{"d_model": 256, "experts_per_token": 8, "d_shared_expert": 0, "router_bias": true, "tie_embeddings": false, "optimizer": "soap_variant"}
Below are experts of layer 2 (counted from 0) of a mixture-of-experts language model. Rows are named router (the router's row for the expert), gate (a neuron's input weights, with its number), up (a neuron's input weights, with its number) and show model dimensions 0-255. Each number is 128 + 24 x the weight over its row's rms, rounded and kept within 0 to 255. Numbers have three digits each.
Before each expert's rows: "mostly gets" lists some tokens that are sent to it at least half of the time. This comes from a sample of Wikipedia text that the model never trained on.

# expert 61
mostly gets: " used", "ed", " played", " won", " held", " found"
router:143113159113124133157113152158161125097156171120139163103140130084124133144156113091133095078107120102136139127167131132123165127178157088140133152137101157150095146116103110108120154116150153158084173116121131138129067140145139128127101109126169140166166132141128173085119134148170110149146107111116143150151136143162139123112146155158150135129113136125112108126159158150093122121180115106142112093093129127126118144164131161152130135129132106181133126092147105113133112126127153141153131139113068138152114153097124140180160140119104141140120100154147162130124156117116138144066116132094151107136113151119151177113128092143168156104093151142081132106117118096149112123089118083158134095123150126081080150091128113088120094128160159089110143114128126144131178110115134
gate2:124129130102130130146171099101174121122152144128150103132119141123153117162131132164133077103136129104138166120160155079082139093125114136104110103147099141152101178126157074112160102117125168103092139102145134145057153139132108145140121132143107107149123132123127180117107078138139123154093162125106146120092162060149119125116070141133101159108103109161097077098111117081145108118089127124133169083159122180132088119128141083110138126142099112175133138119112139106200118127155163153115119152125122121136123130141137083147135109123168143103146143163117091130104148093135142117108145131121115153116124132117110108166144137148139112120121112116096133109132165116119147110133096165127128122155092117100101100138123151141109137094132145136115119151138148160153124105091158
up2:135158092168128087119137111100131108155142121102125110118147171175142114078167157129098144135116107128147117094126116179144107142134152123134135119126096114121141160171132166142094153129155107130119130117126071154215127080122109117111165134116141158128137158111113095107130138116143126098143098112131137137131129168127127124118108144107106122119165126151145143148125135149107098191148129128140049136085099133136127121132099130098156134162137110104127136141123134119151102156097099094129101104117106158088109098134132153072120177119116115116140130101149139107135108122137125122099113120167167162080164106088114146118100104079148146137132142137141124157152109143118145124082146097121150157115163080107198149125160146124125134147174127150112139127103086102125101131120124

# expert 118
mostly gets: " 2", " 1", "2", " 4", "1", " 3"
router:157119176094158160107104151152105114099131139155119099115142119145155136136126151153116099135146149174098140086127143135141145104110148142122154162156163157088150153089087107144127131117144137159084159097091118132145135131134119101102161110092106145168148125134104164120141108152126140149154098115107092154128116128164133159124145125158106134113134178151129119149154166136140153127098095113136097183105130157088115153109177140132130171125098097103084154098138139134095148123166144094148136120124108156088143096114109149160092118112109147120101158164139094146147165139094115143138108105154117113112120108085182087109105116161135148115095173115130115146099110116141092110182131139142117141144157114090093158099131136128123164101088095088134128117122103102135108107107131
gate0:099161096145171115158144124177146120090121102116141190123098104118141132149122132166160100096079104124129115137145146138156134164174128095094141133114146141102137124150138113152154126117151150139164108115131139137124136070159111126104102159131099138169123160078109157149164102136112171116163172147116171100119142155099107133156140096100129134166121118100088144146143106101128178124135146098138104129086126139140117122101069137147120128147109105142151163145124168132120072142148131102122127133129151101093152135121168138082127128110150072087093114111104134109141119133111099137109137153098126129091085129162157151112117139136116138125085090151132147135075112135150144097103188096131115094141149123120131164123131139137146100121137143088135109135150163107148137133162103
up0:069105108143149111144127163141144122156098166110136141148113147145107168167126145173083091106155132156119174129140149192093154121131131158173133124161114114101115136116111117131134125152145133118162194147124082123139165112116098081149141152112149102118176157102117114173183111138164132153140138125115154117139113157140108146124170090146128128128070125117147138119117138114120089104116102108151074167137142132149136109126121121111168123150101132134147141132154172123098100189141120114133124127108142124088157132124112136097148159097145133139110119161117127116122124142109139134129115099134122129115133116104111141140120130129127157175071127151136140099153101120133056094161118095140096128151112110164142114196136165111139142109165157127094124150120150142095118128111111

# expert 35
mostly gets: " is", " was", " are", "'s", " his", " were"
router:123088123114160123103144108154153145145168126132143164112150124133140147154156106123095126109137139129134133162188137156151155128185166120145150167173128124084129148112132134097150136100130153147118143120143091162131081163151122116100113130160158143156169128138111157100122149168166117138139138117170166146151118164141174162114153142164156135097128126115108106090150146135095147097153103089116080075073123092129139130109143179159151136151153133146116140128158125085091083116110127110162161117171079147136105092146148145122167151102110124180106162162120156166135135161120144143120112145112160105093117147113133111136152088125151143099144135150113159105110103103141114103160107116135098117121136123135100127109103115116108127122145100141149151109129119088132146109156143
gate0:099153116115118114101124133125091140139093100154101130121121088148179135146129076133163153109078148125151140098121121172184141142123114133102104134101128146169087125119140138155127108131103140154172157106133124137154138108162128117133136124163109117157097109122109091069126136115135144162146145137140117157098124140155168144127109114076145111160137112113126147136146139178163144128093116129126118134127169149183218140104131111130120090134113153134130164108119174151130134150137140156118121146108150148140163116104123129122103114131125101109090142122103156121111191139111136167156186109122081100134090123081175130132153150138107147122101113127145147124156084130135112129144159140115105121158188160126096158110107105129121156150143143141092137137076108102123126115138103
up0:091183110144134136092127099114121127136132162148100130114161145158092114149138160098099103102140141145123178091130117136134108156111128103153137122108163093145175135185094180095086128157148115125133146143140100127134120099138100130137120126120173168175107125115115125133160092111136140105104089144150133156164154148088132170092140161129112114125122115129114156147119137129120145152089126151102121140182121156139092126148144106166124139165095124147141135122104147118146113123122174133105093109171186137124133121048149124107146112123130162150149144141140130157174120143100102158130137097155139158116092135085115161121178139102114129121087094162180101106146134147179149144129118144135134134092131116131160146151131112105138169103132129115143149156120146154100140132090124

# expert 103
mostly gets: " November", "]", " September", " No", " major", " pre"
router:154108152098152154101101142159155099117170146157156150110155097102134158162150117160143104105106143146129151109129153161155152098146156123158150162146160154100160146099113148106154131152142157163105165101139099097157109153151153109110104094153102153162159101157110125103149145142137150147148123099144112148133090137150136150129155150153092158099157149098160104106160158152098160157124115108140100148108151105113107153146146131158158119153104106154120149097157101095114095109151152112161115096153102167097144117108144154165142136092101153133098093137145159146154152148095105149105096146089145099104097128102167087096118091152150150098133143147111126106117096104145109134143115109146102103101150106105119160123097106103095101103149109121107151104154138134156148099124151
gate1:126148146129126132105148088103147147132138111132125133136094150158105145134084113119169094099145120148175119151109140115148190112176117129109126133146123108130128163143090160098122084146139148124112130163122178135152140131112080127118105079082114143156157108154155133105137118072119137138105137163146112173076114134131114092125141112166109166133149110126182180153132110076136144092124081114142165152146165134093130116122146137135128127113103128089140121141148091118098139132064174105086169159110144153092118164126112152092155122158167146112123145129128133132117143134150094124166157132153122133145186122110166153135101114118129104091142130136156127162136154105143138157110130127112115128117131095159122163114140089108111093144135153104161113092110139140144110099131147
up1:143120119093104115148147162115128102113131121135103123145133114128135079136153160144152134112134117112108123154145136103118055107154148158140150095133105097104127137104164108126125070106142097116131105129154170108106183100120106106133146102164093126139154122122087156169096128136150128168118127111106146122118106119136138121125126109095111112178178131157109120119130117122136084150121163153115175172135134144173155142092165094134105121096156141155095145098150152136164136179152152118170121129138137129102171147084109083101124147142105111128155125152179132121111126147080116132098122116127147113121099117125120163138098182125127145173122132135105136130133110160097171130136143119109119092152131130067177118118136098134174113098139111122164127112094115103108086124167146

# expert 43
mostly gets: " University", " She", " found", " other", " people", " women"
router:157102175099141158105093160141134131098157144146139154112165119108138160164146093142139114092117156104138162109135154152166143105166162101132149153157165149124156144105114129083149147131159154146115153108137119100129069163155155104101109108133182138150153091149107152101160160127100141143126113091136137149149105135155131138150145157138095152107145153101128102101156158144114147119142110095147061132111157106121124160151154122160151131159115125135101152093146097107096117109143152148170142099130097158117123156107130158167132084087088151134099103127135159154144158168107111140110102147091143103116107126106133130097105108146125140125132153151129134091098106100107096163121110135158123122108127099097120170110101107102088104104153096138129128119154147148145178102150141
gate2:109116110063121130106171124105150089116127095089119138150069106159105119175153141127137150112103102140086121156132117104110118152123098129159125153115102116143122132133125116106144098130127148105139125144122099156110150131156106143138149125122140136094131135101124151100105144132132151162109119113123099111084106142088127170108137159126120111110155142113153135177090132106139158146143098158089145143146108139084164093159135100098155094097130147180126160097174143172146137118090122131045138109136120131109090074143099124094135099128081132157136127162115119108140097127169172136155102128113126139144131131147137137122105139172109102145117140128136124115143160100151104128113110118159119100129135158178160055155159124155150095102145123149114151117166106125120095101144117
up2:075117132172123095137110108122161134151138138071170117160082136103074148120101149128109118111105108161117108092129161115099140131150118169100156136160113106104101161131140147127145140105162113138113159075124089110124159156141109153132136147131143158113117097058128138103153160132121119128134139165120129133085131144097158134109106138137140113103125093102137110164134098124121125143163114144132119119154124143139128086159087160149186122168158106154161125149089120119171139083145104128156129145136110094102111159143152136056143147158151124145159127100112138118114145117175168139129155103142153137130132126177099159109110142092104105129110154174115145107130132129147131090132096130139105144122144120136133165134158127150157095118117148114097066121120109114141091125159093

# expert 51
mostly gets: " 1", " 2", " 4", "1", " 3", " 5"
router:159158145104144151132101164138110113133139154169141114115137141147133125132120126165114089131122114162126154087097169139132152109115159137130151143158158147124152151096093151126130125163144130140099155138136122114148148165124099103137143111080086137146155099146130129133154144146129153128136099112103098143156113087148118155137132149153126138110147162162171127151151156151093145178114126140139097195142148140104104145149175142124135151137113112098103120102136110165105143122181125092171149089137146163089154101108129127117072163125101139160130144166141097180158152149120112161125110105134149132131114100092148086095062128156105154118096179102124131123118113118133112151209121134149129140128156129106127160125127120124077136087131106112139121118133135106132158094086138
gate1:099117101164142093133106099150159106175169092178119113144108124092115108132154145163144114117126129134154133082118100125123078139096101118141154139122112129114099098136091108132106154140101160182125098131098149133139129149095127110117110172112085130108149127143184104096112100107150144124126149123149127108132094135105165186117130132112131123104139167063133139121190109133153124097149131168107149128128113157125160113153139164127111136134074124122158130192118109161138087126152149103112145121095124121088147082139165131139131099117133095118097133143096124121140109131169113137170146119178118069144147171144101118113154127129139109117115125101149124115109139109138112134185114139112126096106085135139103111167145102114117116131131149137117163111145157164131091096147126
up1:151093136095129163111140153132095140110075156092138090102133125135157129141169129120133151135122105117134130181115148136099140124129153113074117187126121105134151175129158131095140099146128131110110131148147124100102135110162145177109159114164150124139112124125034130169178171136091119152104095139124160125142062109141108090107124087158155130132148118205114133106114141115132118135160132115116123156125163117151110161114132149128144141140186136116111140098110152151103136174107127174144113144148121123159161156148125152113095138148145132143183129125169132139132136142107147141085094114096146131112085117120132162157112133112097123125098151125094129126167086132145148135087138129115122128147151104112146158109105118127099113114099153111146120147166096108114126140127124

# expert 33
mostly gets: "ic", "ar", " British", "ia", "ian", "ur"
router:134116119088125150089115096143136100111137136113160132127141095122117139136137072121129097123097129178107132164177111155146147106165141097135165154130158101099096137114129133098141162141135136150131152092136102098136083110135119122104138114163102151113119105154112106136140173127088175154137132111140110145151121120104156141161142127154113141123156116130134122091116117162156157150094098098140107104117147137139096140180148117137162057135151134098086146100135098111081085117152129088146135119146087137147166085121150136142128124101116148160096111167114172123141154160090104150108118147138131123099144140073170087097136131166173152108143167143113164098096111109160128140140119143148122092105130123151090126109108127118135137092140142097151081099133134114152093117096136
gate1:101129093146108097088089152136133141117150118102127156168091131137112126152111146157139115129123141153129135089131087161143122096125089145125144095122165083144100141151145120080109119113109129108115070153123139166077110128090107122121137128139095133170127125119086148096098144138103167120087105147135148123118098150134103118153132130126146159132147153102177125118136113124111127126071150133133146134150113093063087101148147135074137095121140134132130140169124157101100098103157121106123115125138152156074132122130144075118109121135065123093104127125103114178110112112098122116135121148130135174117144127105127106150102132134114155144096135137173135094141144148166138120147112121110119140113085139126125168108149119175194103096098157088151106115152105149143115080134123
up1:148105109113156099064116126118162162079142114107125102115111121128104091132155147119095154126122186121100068119117100150140114123170139144123158129100116132118113132137141113133115126059106131118153094124145111145106133106166127129079129127095150158153107188117097151128139150160158126151097153110142156143112133123155152132107138131138133153128153105119159102074099132120117121163093131097113142135108191093125085120104132086118079114150097134118130157119120127156119106177130123143117159139146116150151172138127164135137165116154123092134123145078144140145095121111096128160111159122138162134128121088125122153171127137125132153146107198119130088075156124172161101102132152140140145095114140114122114113134120144113155171142130127147146118089107096152136152147127087

# expert 60
mostly gets: "-", "–", "=", " =", "==", " •"
router:128110129099146127109119131146126107124149165135155130099153095109131159154158114174116115107108111165119162100156138144160133111153159083161132139182102169102155148095106162097164157153147155148098128091125106086154151153148155118136110095117118157155157105154085109147149143152167168136134121114155103155158095130128157144149129124141104156096143136097153108098153153138118144154142125096142080138155157115088120152120139093168147129157109145148121151137156109122108112099128141148149112135144096147094150077116136144161150131117109155170093115098148164136129149138106100174108109148119154109120097140119158147127139102164156159106125159121097146117110108117163114122097101105156120114104161098111092174121097103123093097094132107110166172099156127097150146109128149
gate2:137107148054138160148150097111151132110156109151087123152150151149111112101147148123113129130121160183113128147145143127145108127095098107096148101125139106167168085096116115155103137100115107104166156127129107137147140140108145131149139118093103144143099147114139170122121058189122096150123141094148155132132086134145159156102163166144124086076117089139125147080133133076106129147088141123131168109123112090127112116129126108105114173093125157125133134148126197141111122075118148089141145134110126120117070151126114133133135142140122128148146150160132103120057093131116127131126134125130133094131136158110088149135108122101158117127140131080123112121167130131147151101109127160120150130124103132118091114111153101139163142171140133173136110109110120157148108101162123
up2:149121106117115130145123099113097140123098130109108139126138147161096121147135144102102088107134128171126104100159121094109108113090144113149107145134151089133173118113160091143123117120132106124109177150137126101125159110152111145102153130144157076140065186101124137160127135145131133069106120134156145139166146149140087095096101105117119095131132109104131091144150104148138119119160121114161106147131146152112098131128152135105105158139142104131158112146102141137129144155108100165161123122107139160109108159153140142133123126173169107171127123151156179115107151111131142151123160140164132125131140153070187158141115113080150124146124160106135099140142151122146122149128115143106101125113127106116147156193126158173163102144152123148198171138123131132076139110133070

# expert 4
mostly gets: " is", " was", " are", " were", " also", " had"
router:105138097111137147121103100154121111148139126094138143117143114104110160134145105108167127121100106159125133086157143138157154126184157097148133132155152129102148141101109126091171129116178160169106153101133071114160073188160139109128126113180201161172186111128102122111112133094067110134165127120112108124117113179145183153094155135133148151109130145112154109138151113124103146148130109138135102089060141105135147142154091157151135140125115098159112144114159128095102098116120137129078108124150106153105125142148134143111137089113110132118133116175146168136141164143149142132141121157089150115103118123142097093133135149159118147110134137154129117099120112124123104099151122128121149119110135124102102151145104125119141083121151142148109107124150122129117100082128153
gate1:104109149135122107115093146114103137118082071154123106128126155151128137096131132118140117118093132135166143159102134147136174122130110152142152146136142080118154118146137097120093140095138138124169119149186134149101095140133162125082147149140121128133116110123132078131154133084131097103119134184159079117120149111126120140147146122150144108145123116097118127090169136162152131097090146147142136156156134153126108110132169120179147168155133165134159146154144143108134111131129102085109180107102132127125115083105161083093111145103089138157123158143106163157111137122110118117129107128123119129130120155125118102146127089161142153167111108102123150112148178101185106135114148175136122090185097139146123160126110129112130110125080137095105109116100109162101163112163075
up1:152129110118163159125113136105133144094095158113112121109124112112143164136149115103146134099143175118116180121134133113136129151103128142098143140121155093120113111155126130168098124113140123150158114184160072144122090145151154144170120175146151116167119150096122115162139128152126122156126170132135109114096135100147136094136111114142123144121140110104089128094140112163171135136149145130118143120113135124152137103106172092109092129111124152146158099106096123109133109123162113151159145114097124159106148090117179126144148112136123165084136166108125155116138189105118145108093165126087129080086115167125137159141130142150106116135153152124138083135167122131146100175159158118110122103142109127104098148106162114135106160113141110188098096107093131140055154151175126

# expert 104
mostly gets: " is", " (", " was", " \"", " are", " were"
router:152107133092182157117115157154147120138152127119161161102144090132114151135142140141127099085090133157153134163139145135149146108186148111145153142143149156106140135105114137125157146131148156171130105117131095119155094124149133100122113095156186128181145100155098143101159156151090131153156149087152150166146110181156144163138156126119115156117142149106163116118162165130116152142137138107142094130076156113089133154125105159144155129140143119148139138126141116105109090102108156134135119124147103150098150146100143153126192102106128134151105097144155156105143158168103121168119110138104161086103114148130163125110119120164140151094123096164097124120110111135137104162162108150166144115130165106146112161114085109097145113109152113121164116114144151102146116071147145
gate0:093153120140128147120142100106162136157116085106091136158119090135151155093123134128084112128138170137112122129142125156124120108135117176133126086111157137158086177111117178091143108148148106126164121096145141175147112092138166147131155107143102160126140128131125121137160171084155098100136138121070140107121127157121136124113135120137116135119129117118121108115070155133128140087107096124120096146125154105127145143125129155161156157144111148142122152167148126165125135145111146124142111145118168159147161162078131089148139111047135074140111124115141129149126118135137163120109134142139104115119117095123157154113132124140105136119094104193111108108106183109149128138149167139162161132116137146093063100105124101113140140109135153109150140150126146074103181158135100
up0:131112140146132103104081160122061119099130117125110122121152110177088145144182129123150112113150122136102144119152138101113130159112093094158154170124084111107167083151142056150137146135123154161111164104092135143102141137099109136169143110111154118144163155125078135107118127176139165152153126145144115131114110116102109138163115122145133097114107109120132131161169108126117100148158140126139126074130079132100133155133121086122122112119118097134158146062141115129121158111156104120127141135120077116125126136135120131122142139142140186112146153157105148119091136155120130142139131127128168127156116131155130118143116154131166164131148159114145133128128077147168092074149100108167128149133087102160155133170153191152154142142124127143101148092118098144115137118092133

# expert 59
mostly gets: "ley", "ir", "ton", "berg", "ig", "wood"
router:090081118146126132101102104145125099119113092106113104119127099111112112110144148129145103105116078113098141141131084145116134093159133095157152155082125134122107148131121074095164148148141131183133169124090128131152121137126142141124120113153144151120139139143114137147117155171128162153152116115152135157150105156125124155104140128147102144137150123153100128088134107164145152132124110070142120087099124112152097116184117187130136105104169182109127136090117136160095111166121125068119088170116111086159145119110144121120136120110165143170105111115086159173105141176110114150103110117115092110118135118138165103103117148103162153132150099162111126108130104129154107112106142133158133100122174160167083120100135120134162162094127146126130125114135164115122132093103099
gate0:106136119108142162109147126126129169133166104146150138105085125135196117096121116110170132140093115140119132096137110171160122115123119132144129126141143120164072153110114071170120113141161107118099136119174106119159102101169153177153120105118162110158079116124121121116151086134142162082147164127155133103164109144086122151161157140119093139163101114106141153077169113101127120115116109098117133112134093119113129137157126134128091096082139115142112112127137140128101096108121142110150124139150128117099136123141138161143160090137096122086111145108099112103112145148127093127147121129096100112111110137100149194142153117125124104144110113138130103117104123090141102149144170134151115119172139081138122123121158184104152111157107140082154152110138138113093144092139069
up0:093107127131110122076113143133101162171110153151140111115079121138098092137100119142159149141118108156112158151148146151126134144168123134133124156136133076135105139153131105154107121125143126146095200139203111146148108127142103132165116135135165125121092128137152153149099080134151129128076147098153178168128163147152103136132141159150147121146109112116156121134152109140149138100137126108125122107173097074144161135155149094132103119100137099138095118119157138133120095130086116131110151115138117126121143158153124137166145108150114175142122162141083136099132136146126130129107110087141082109126142147125116168219136134140106113137196088135146112080101110138150111142117113159134105144151085123146104141145096158076143124102160141140121122119131139134108119125132140

# expert 116
mostly gets: " a", " an", " this", " its", " This", " some"
router:111083167121129169093112134131145126113152156137147140115138112124114147146144080121173101130101101138127134117147160141161148114159168135151162157152158146094119142123108160113148127130168154128112145131159109113154108162140144113126100119140105145145150089143098071140136139115112128155156104110162116140146111149123158164140149097172120151108148154119139114117153155142119163122140101073141111134090149102149112144148144112149161091140094120124097138095154100102103098115156136080133122107143086145137104101141165137137140085110112148131113096167133187175177144165104103161120114150099168092115129170130159115107145093152126145111131141149097161106116101108150098150193128117135095122104138107087124153100097122104091088124139112124123153105158123162149145117158149
gate0:091118098086110109112158119100129133126141134125116176118105103132143117125154119124134174135119091139158107115136141130109091155113085150125126130132146154119120111122103201181096093102138096146130118127143174126097110154121126142104154124131108117148123108081143085149157107096141080124132152152118071130136127146171122135085158100103139113092145137139113140119106117121136158084122106094119115121125111124131136109102129176118184139115116140132136100142120113139162130169126136127094126120127127140137163119125136113157127110111079058113114134136141129159173110104155131136104149148104118139075069132125136178149148098094089119190115128143102102087144158135107114102124158122095161091096131168117094133134113126122094080150081117092095155126155137133130148135114138
up0:125120133197126124099116132142117110113125182125121085147132159128105128151100139148125105117126152140131127115108078111114120100161141112137161140127106104131101137116102101126143159162134171108130179168122095132150150122130104106117120133077152163125135130138097159119119118146151177126121129110143188148105124160110135136173139170120125147159105115148129122155159139116129126147107116132134123144131130158103140132154104051093095172146129148125138156100104159110126102146073126126169123149132155166105087142144136161110116149155160190168152124123100109112156143147096145128142147125150131066136143121112152085113116146119170126075091119117159126152154086127119146140148085141128123183159188134111156112127144140149132190125144137146135104117125107147131112092139127

# expert 6
mostly gets: " it", " he", " had", " her", " she", " would"
router:132136141107142140124108154151155127148151111096110152117147112080141133158142077137117116102104135110162149100140128139137150129167156088119132141171157147150115156100085153103152148118162140176129122107130088155168083130138145130102108107184173163166168142115117165074085142131140105163148099107106134167146122181156138128084136168163162142095142133112121121131170132087104124165177136121104112056075136136158143156130141160161162147147162091134127131115164135097112124122134153109121112111146088134090122159145146147151153109123121133112129135145151151109149131125117129168113126146101140138136120100109129107149131133122116169103127157145149138078111112088155103139128087153133117159108150126098105155135136131128123140144149146113098105114119129105148101097098154
gate2:135090133087154145104158142106151128125127135115164127118166121125130139147153155148139127084106132120152138148164113082102093122121103155126137104157123133146138107164139089122129113168091143102118134169158144123133156128160137118124119157120120105122106122126138147112131142141133130188105189078114073138133138106137167159143108132123111050112135098131140080126088131104110150085108111123086141110122094146109149104089105103142165142109133135180119123108099173090163096168106136124133181116101151124125135109132142103145135122125136094127106116158161128119113167106129146147068160127141146099116129151110137089149147122144124084143102085125095171132096165119129120088103118126140096119130096139127141141121109160141133177142100164120080077147117135106143116097139120
up2:151189112138091091087130095139110107179145110102126107118131152158162109155125116155114130156143132145080114066117158151136117113118181112118144117130102132151134150115094144116132116109161112160139151083097090110138117130143085143133134146153167166129151167138123123146133107119123103100118092161109139119111129135108107118117117173148144129108128163122141127125146068134154067176152113117128129147132158120156117163117141112122109115172114095115128166180107143148183169087106138145103103130122095140096120174103134135119125137142107134114141141106126123092142096080165090125175138112109124122083127111110095158114105142106132126125128137148175108118134118109166131151114080163167124130096147127096106145166157155156140150136126120130124175121133096152113112152121165

# expert 3
mostly gets: " 8", " F", " 7", " 10", " 9", " L"
router:161107156091158159104114141162126112110131125177126096116121118121162126152128113135102131110145145187069132115129132145147111130135147110141136126158130151126143136099084139153142155152090132154148154104126101096127145116156143130105124120132128100129105115125120128138136111143105142128147106123139123136149108097152141171135140126140085124120109184145168129157146153141098152161117162122144109132118149104093152162166141088139134154135098104122098133102153134157080099120166150111170111089163143149137153101109112138201085099139107115151110124144138087065126156113122106170163112140124139111136086086086157085138138125158118135118146144127153089143113100140143109174181102150149148137137161125109079148116088118107098143129079101132092142117144095090146093111161130
gate0:103153074111082140100115127156140139122168098166072118123133090116120120139132140120141146117170100110145160116150106152138168162122116111128115092111154187178137137116125112159150100079105110140133131120147127144167096112127126140130160148186116110122127114130132114116089116150137157096116129162137161126093137113157146089126100151135107142132121165121084122151109145140097118131118132139125119075095101151165117135128133163138124100147116148113138150096105140129162112169184138091110103126137164122154144103151090150119129100118121104154072169110129123117147126117126143128152141136097092144099096106142134159150132104093129125131104137098107060122108121161141115107104118150116139116163147171147089148161139122170088130147099162075127132104120166123127142095097082
up0:114109137116146124092089110109125127142102138111123100125144128131117141165131154148152114103132127133098159130120127124068120136114120142138133165144083109096077075128120068123065132167194131108156165131135138136137138150112107116142130127091110145150153196138114134153166158131150144166147139111117145116173086170078115122124144119158113135126125100159120108093137101126147131112121078126109116176126124173067082124134115124114141138110137115095124119136173114146120104125093110120112137118126097141119156151105168125113111149096178136119147148138128159161139120163098146123053127107120110110113130120110182138149105176130106164115106084151117149096127109095100116093105154132123087096139135117152115119097144140107145182092130121110141128136147143132134133139131132

# expert 120
mostly gets: "ton", "ter", "ane", "te", "son", "ley"
router:093118124129131130090103106123126108085141109107122123113137094097095118119145150107136110136074100135127132139149140147134132088131134137131145144139122120113110090120143102125117124146150139133148142114096112148123088117121151134126111115202157132114120113148099158148160148142138159155134129115140108130114141170090164144099145145151132135165151115149095119083106108158160154136122095076135141063119134117145100127163114201122146084100108168100122152101131144133110110147092134066122122161153107126161132131128147122125157150120137147140091108125108171173156146156084141117087120134124109141091128120102154113117102122130162145113117097171115126092120100123178108081101154174155096102147124136162103114149148120157174179113131161112118080118141131118143107126069099
gate0:156168157120094145083104126118194155133150120151163161100106095139171139115099086140140127146089120138102128103118102164182136135096109158143103072146134102157085136111108122152124093152150163104124142140122129161117085109161119163130120135118152116179044117082151140124119107083141128109143174132170134153127110130091153154103161119148110134165148117139123147096119141123150110081112130145119114132137135100132137127110108122101126101140121118157111146132136179144124119112112153127173139116135108119134139116153129145125147098135093122136097100128122136099155138105086124134144112141122110097129098142127124164130135135171096147112096112114129162054085117124163121165131125122148101130155092170115124144131111150136132122100108171136120141097129154114123158169156082
up0:120146142122106138070087120118148147119091141116159133086120131158107153158076116152124100130155097135111137099127130170137160126088096171140082106143103103117078161099111107154121099157164157112108153150143117168136123131152074117093116148122145122145110140134141107129114091160155163087107166096148134146102102143115104111110175113160128169158110094158155113084088116096113161108105108093137129118176118076117116075120128115071128085128136123127156115108119142121149137118108119123126153093169131088114085117123103128155138136130123122150081126161115129159136107140113131160110133093131114146123138128115099113186143123162124166094122117132147122092143122152154122115111111104167116132126095159107144150138153131119140143081124179142106110121124158152137124154118112

# expert 1
mostly gets: "'s", " his", " it", " he", " their", "'"
router:142099157133150152096119139147143123130159131154151147115151103116147151154153099139105114121122091106150148143151155154145156124170157157132162153155161160112138136110129160095118151133124141159118139112129075126139103180143125114107106111142108130143152110146128147146130161149133135151145117127176132159151111168164130165125151146158129145095145126123145108135155154163115158132185123094124091078075131103093132140162133067165137117154109127130104138114148110083106110101130108122164135085153117136115110122122161155133121116128105133175131108169130160111165150178126106136121107183160155107094101154088141148122133080133135175099119175155094153094109103104153114155188102133159124147105131129120120148096098107109099106084123103163136135101123117129111118101144146
gate0:112157133172133108132158110139157143172124152153155152151102137081181146121144103134130165139117138135147115127114064150143140189111084097136122100109166136101150117122115132149140128111101102142171137082122095150131126154167146126166167113115156128129120130105140110085135141121145097079130139121179135158156117107170093137109111151114124103159101148118154163173142135134151143114141134181129121110094107169109188125154147137126149143158117158136151121136129185134108106145146090166101110142120157120135151111143109132174152103151102104196154122129130126120142140122139119132200109105144099150119085136125165140122138114120081153148118127139143136136167145133097116180153096132120158135115137145099120148122124127111131105144077114134156152121116108131110140156170118
up0:102138131139157119081121109151128061108180103097114128098156142202081136100118187121107125103141108150121162098138173142104115097126123154132119154159112118136150102142106111113123181153159120123137121121154136127146153093128120135093134141126139130155150164165138126137120102144161161155129145132086120121094119168097139143140135141115137172121146095155121108096113109130144144118115103087115162108168112081093119117135092118122148119140121116098117140115140134131175133154109152077129136127114106135057121134140169150101135167079146147104108103118129114158139120103087120102088163125139131115121129086111130108120126146130163154132088111153121123098139087133149139057102117132161130124142156080154128092150131143136178165099131123100102128131126146145129148143106130

# expert 39
mostly gets: " Genus", " Chinese", "-", " brother", " ab", " genus"
router:132123128106137139119093115174152117136147125147155140099161095110111156158154121176124101108127121180165150082115126145150160107141130110149146134162145145115163148097099154097151162148131158186105134101084110095167123164153164096131090097116105157149155096152111118113150133165119152130140115116152130145151104132125149148134122129131104159095173150120154101123151148122100140144138125139146141159156155131091095146179124132157167139149086097122130133122156099126124127100143134118132091119105094149104116101122157150151133124085108146156099113132151150190128149160101091161135111167124165097119129111105149094110105083157143131093164154151135180116100108107171112108135110111149094131090133104139110161126106105131112121104159111085115147092136123112146118088124148
gate1:084123158159102106149131097135117127134115125157156156111127147145103122139130118127129162126123124167191133115104099134088177138116087094144128094115170111137105132123110145141093113136116115157060122141087135134173122125087128125152133107142102143101154115106122160131133114119165094093132111139160119117155117087135152112142087091125131158127118127084111142133156168113117120126143151125134163133164122136109113120146144156145156148118104055101116088124095092107125179155093114109118119102078174136119078117117112100131122126132109149163142145173122149128143092102107124138128128157193105149173171119138116147109132113141139128134145155120159179117129222109160109126111136146103097162130146131137114133151141140138155106145146135108094133155123101113123155133100134
up1:172129107136141154122122150109128135126147140128124107130126140145161113111125133128139079109152129095098120133164162099138093099118165140120089181122100145121138129116160119094143124132170145104160117116169145124093116125162104119121185157130135121157084148160093116137150139122095160169139152100098142111136126133120115135121146159127128084108134118184146122113118067125116120135114156117144102132071122131136121148114114100106100142150131193174129163150140175154130097107148115139148150147166099123137190107139159145106120131118125101108131136084146112132114151162161118101125133090069168116070127121122147121143102171127107126152097111137090075132140065163120162137144138110091146070138115143117130132108140097116110092118120120146179128123148145136152125120144113